config = dict(
    n_layer=14,
    d_model=224,
    n_experts=96,
    experts_per_token=2,
    d_expert=96,
    d_shared_expert=192,
    activation='gelu',
    moe_layers=[2, 3, 4, 5, 6, 7, 8, 9, 10, 11, 12, 13],
    router_score='sigmoid',
    normalize_top_k=True,
    routed_scale=1.5,
    balance_loss=0.00576,
    balance_bias=False,
    router_cosine_scale=10.0,
    router_bias=True,
    init_std_router=0.0142,
    lr_router=0.00154,
    n_head=7,
    n_kv_head=7,
    head_dim=32,
    vocab_size=15790,
    norm='layernorm',
    norm_place='pre',
    norm_eps=1e-05,
    positions='learned',
    qk_norm=False,
    attn_scale=0.177,
    tie_embeddings=True,
    parallel_block=False,
    init='normal',
    init_std_qkv=0.0334,
    init_std_o=0.0063,
    init_std_up=0.0334,
    init_std_down=0.0063,
    optimizer='soap_variant',
    lr=0.003,
    beta1=0.95,
    beta2=0.99,
    weight_decay=0.078,
    lr_head=0.00906,
    grad_clip=0.5,
    warmup_steps=200,
    schedule='wsd',
    decay_fraction=0.629,
    decay_shape='linear',
    final_lr_fraction=0.0,
    batch_tokens=65536,
    seq_len=256,
    doc_mask=False,
    train_tokens=334600000,
    steps=5106,
    dataset='wikipedia_en',
)
Below are experts of layer 10 (counted from 0) of a mixture-of-experts language model. Rows are named router (the router's row for the expert), up (a neuron's input weights, with its number), down (a neuron's output weights, with its number) and show model dimensions 0-223. Each number is 500 + 25 x the weight over its row's rms, rounded and kept within 0 to 999. Numbers have three digits each.
Before each expert's rows: "comes before" lists some tokens at least twice as common just after its tokens as in all text; "comes after" lists some tokens at least twice as common just before its tokens as in all text. This comes from a sample of Wikipedia text that the model never trained on. Tokens count by the router's weight.

# expert 81
comes before: " of", " in", ",", " for", " to", "."
comes after: " a", " the", " an", " World", " The", "'s"
router:461522461481492553461512495514496476490492487460480567489481507508526520490498493529487491525516476531531507534500511480479523515501483472467494484540498555519460541481500496541519541508472463499534505522541477514505492534504500483450507479514516496471485488520488490492503536475558506510526505527486498470461493522494451500518487476473497482533528417474468541493484515487481493465497493538467475489500527542506505461455506514502476523506518505485464498457467529436526501521486474502518477483520484500508519486476514538476496501507510511480509442517500482494498530470515494444519520459526501478486520531529542505512514528521543495506510488519492543483532538456523523500482
up0:484494502479450564478483480486508437538491492535457551493469504518463494520510497443481454537527531547524509528480520479475552506530509485497477481471485490520487495509502462515537493500514464495485512528511465511501508522462487543470509487542528487535526528495511516527493483518519498519519485495478502515464452483471455431525528528460511505465512473504469512459513512487488511531514473502465514476502506515559483492473507502484480486490513533501506534479467508493489521549491501468532507493540465458488543498512509532507520474531513487487504512518492542482510537475495475513499528507468534489505509524463461523485531492526477531488518461554521498498487502464485492500482
down0:549553520484522519497464489505515499485497520518474446498539522566482513504464484520499517490494477451513505457484501504496494560499433474535461531501509465492507460508487496492505551441490518489517542538482459505461487493477524515496513455561481503524547505518492518489459498503514466495501479490527493499469451522540484489474490454516514470511489482522509505474515485483478481482479490497541507506454487533485496512462481485491451478494468496514532455495506477519496526476496478551500512551510506465478497517502511508487511474509530534501521499515477488525464497463507507585506509479492519507503487480479502477479522490483454550509488494496513470467509513486491512505468

# expert 1
comes before: " of", ",", " was", " in", ".", "'s"
comes after: " the", " his", " The", "'s", " her", "The"
router:458519427494530500484492521479491501515460465497476496505443491471487520486459519527516462494513495524522500515486511496512527479518468526451445499478516518480469528504520521523485520481467497519492544531503467523504453547552530494408484484498491506485487485499502498501488550457528495526484525516536526519501510493510477516469493467506507514538526444459452486477495507529468480501529504518517473491501497514514460495512474488503493510505502520541493529481504499522529492536492494467502502465558482465487547476484531507491519457491527480479483469514520477530492511482519507468529556494503472486551568519511482520523543496509502475504481486510518478506493514466494510519510
up0:526518510467438498508484521511514495472483448482518481482472519525503545497480453504506467536453503512554460518475518472539468475528456490484486509523459466521520498526497524558487518522482501521509508528470455515501475546531456507463533504488465526481522490500492498514506505520507526517467518533498452525506550500497477467480479494484495530507518493477509490505527485503529494504525482483489488472475525473500481559456485490497479524521474503502501501498488466517521477532569484517505488484523514519494510479480489493508508515498519471534523510485492453547508479454495474479497472532511503520506529482439479523517522529528491449511485498527478500563477493461470492530549
down0:490507502504471509455478475454478498545490506488508532533520530555485495525530497515468552502495488522464519449474544478508504491514515505508467516514557502487512535433504495476542496476487533475468477525486511519464483497507491530473536450482490481471508520473483528492505516493477470500528495481513506502533540536509550507470504482530508510525513524500527495508493501533477506489508550502478517537493489509523506498536535502450530483504503520521485503505531460487513482480531498458499527502513487452526478467480492520475481451518447484495469525489517528490515487532486475529520527482524456551507483530455499513439484519468467459490493498524486496506526490477504493458444

# expert 72
comes before: " |", ".", "0", ",", " |\n", "1"
comes after: " |", " ", " $", ";", " £", "0"
router:499479486498519539492511513504507535509471498424479546506496506511513550496493525508513471503559494451514485497494503491498518504499474497503454504521484524491488508478527504521520537494460482473483513530518486519525466510517524494428456446485506457517506540478503498510511515479529483513512497513489521491504467499467466554482475441506492494523513490488494539485496522503459489515522510498504439494516491498471465439490468583509489486555502473502468482500507490485512475486497512479535480462514523519513509489520564521481490486434513498501519459504516469512478517509573522502531526488492478532535503503482524490523497561501486473480489480519493511513538489477506511507484
up0:509490497472550526473495459481503524467472477504506468474499519557495525509483480512528493507477503543490498480474483475454514519490520475488445517491479495489486467535498537487516527480481509459515502520501463540509485526517490479460502491491473509473525433523458533481529546540508468532496518482507494534509510557472438503505464462482494489499461523503494504461491501514470488526473457512490476501490499565517470500494511523511502529470527500531456526500487505499499501491491518451507487500546483505507535534491546528457522513507480537505474531480482455535495447479501543458506527510522485481486496498545507487479514503515506488566515480515477488520516491516507472501548
down0:475484496497498496548526541471455529509491484498505504506475463500501503497509475472488475515496514547489531445512470517501494527462524491524476497548433505459482516494529449505449488487536510502485519487483444500492486479497514541504489485515457539505436476543501511535481554473509512554507489497503511500496487481488447510553487491481499526514521531500466469515509528500545515526515445473492492464500492526524481503467472551517556504450503448519518460543504510465482529507484526492507483536543533535484525479471481520495526517496481509490515490492464510493512499486472517468509472481473487505527502529512469468539522524485495502517482483480521476507487501472500475496515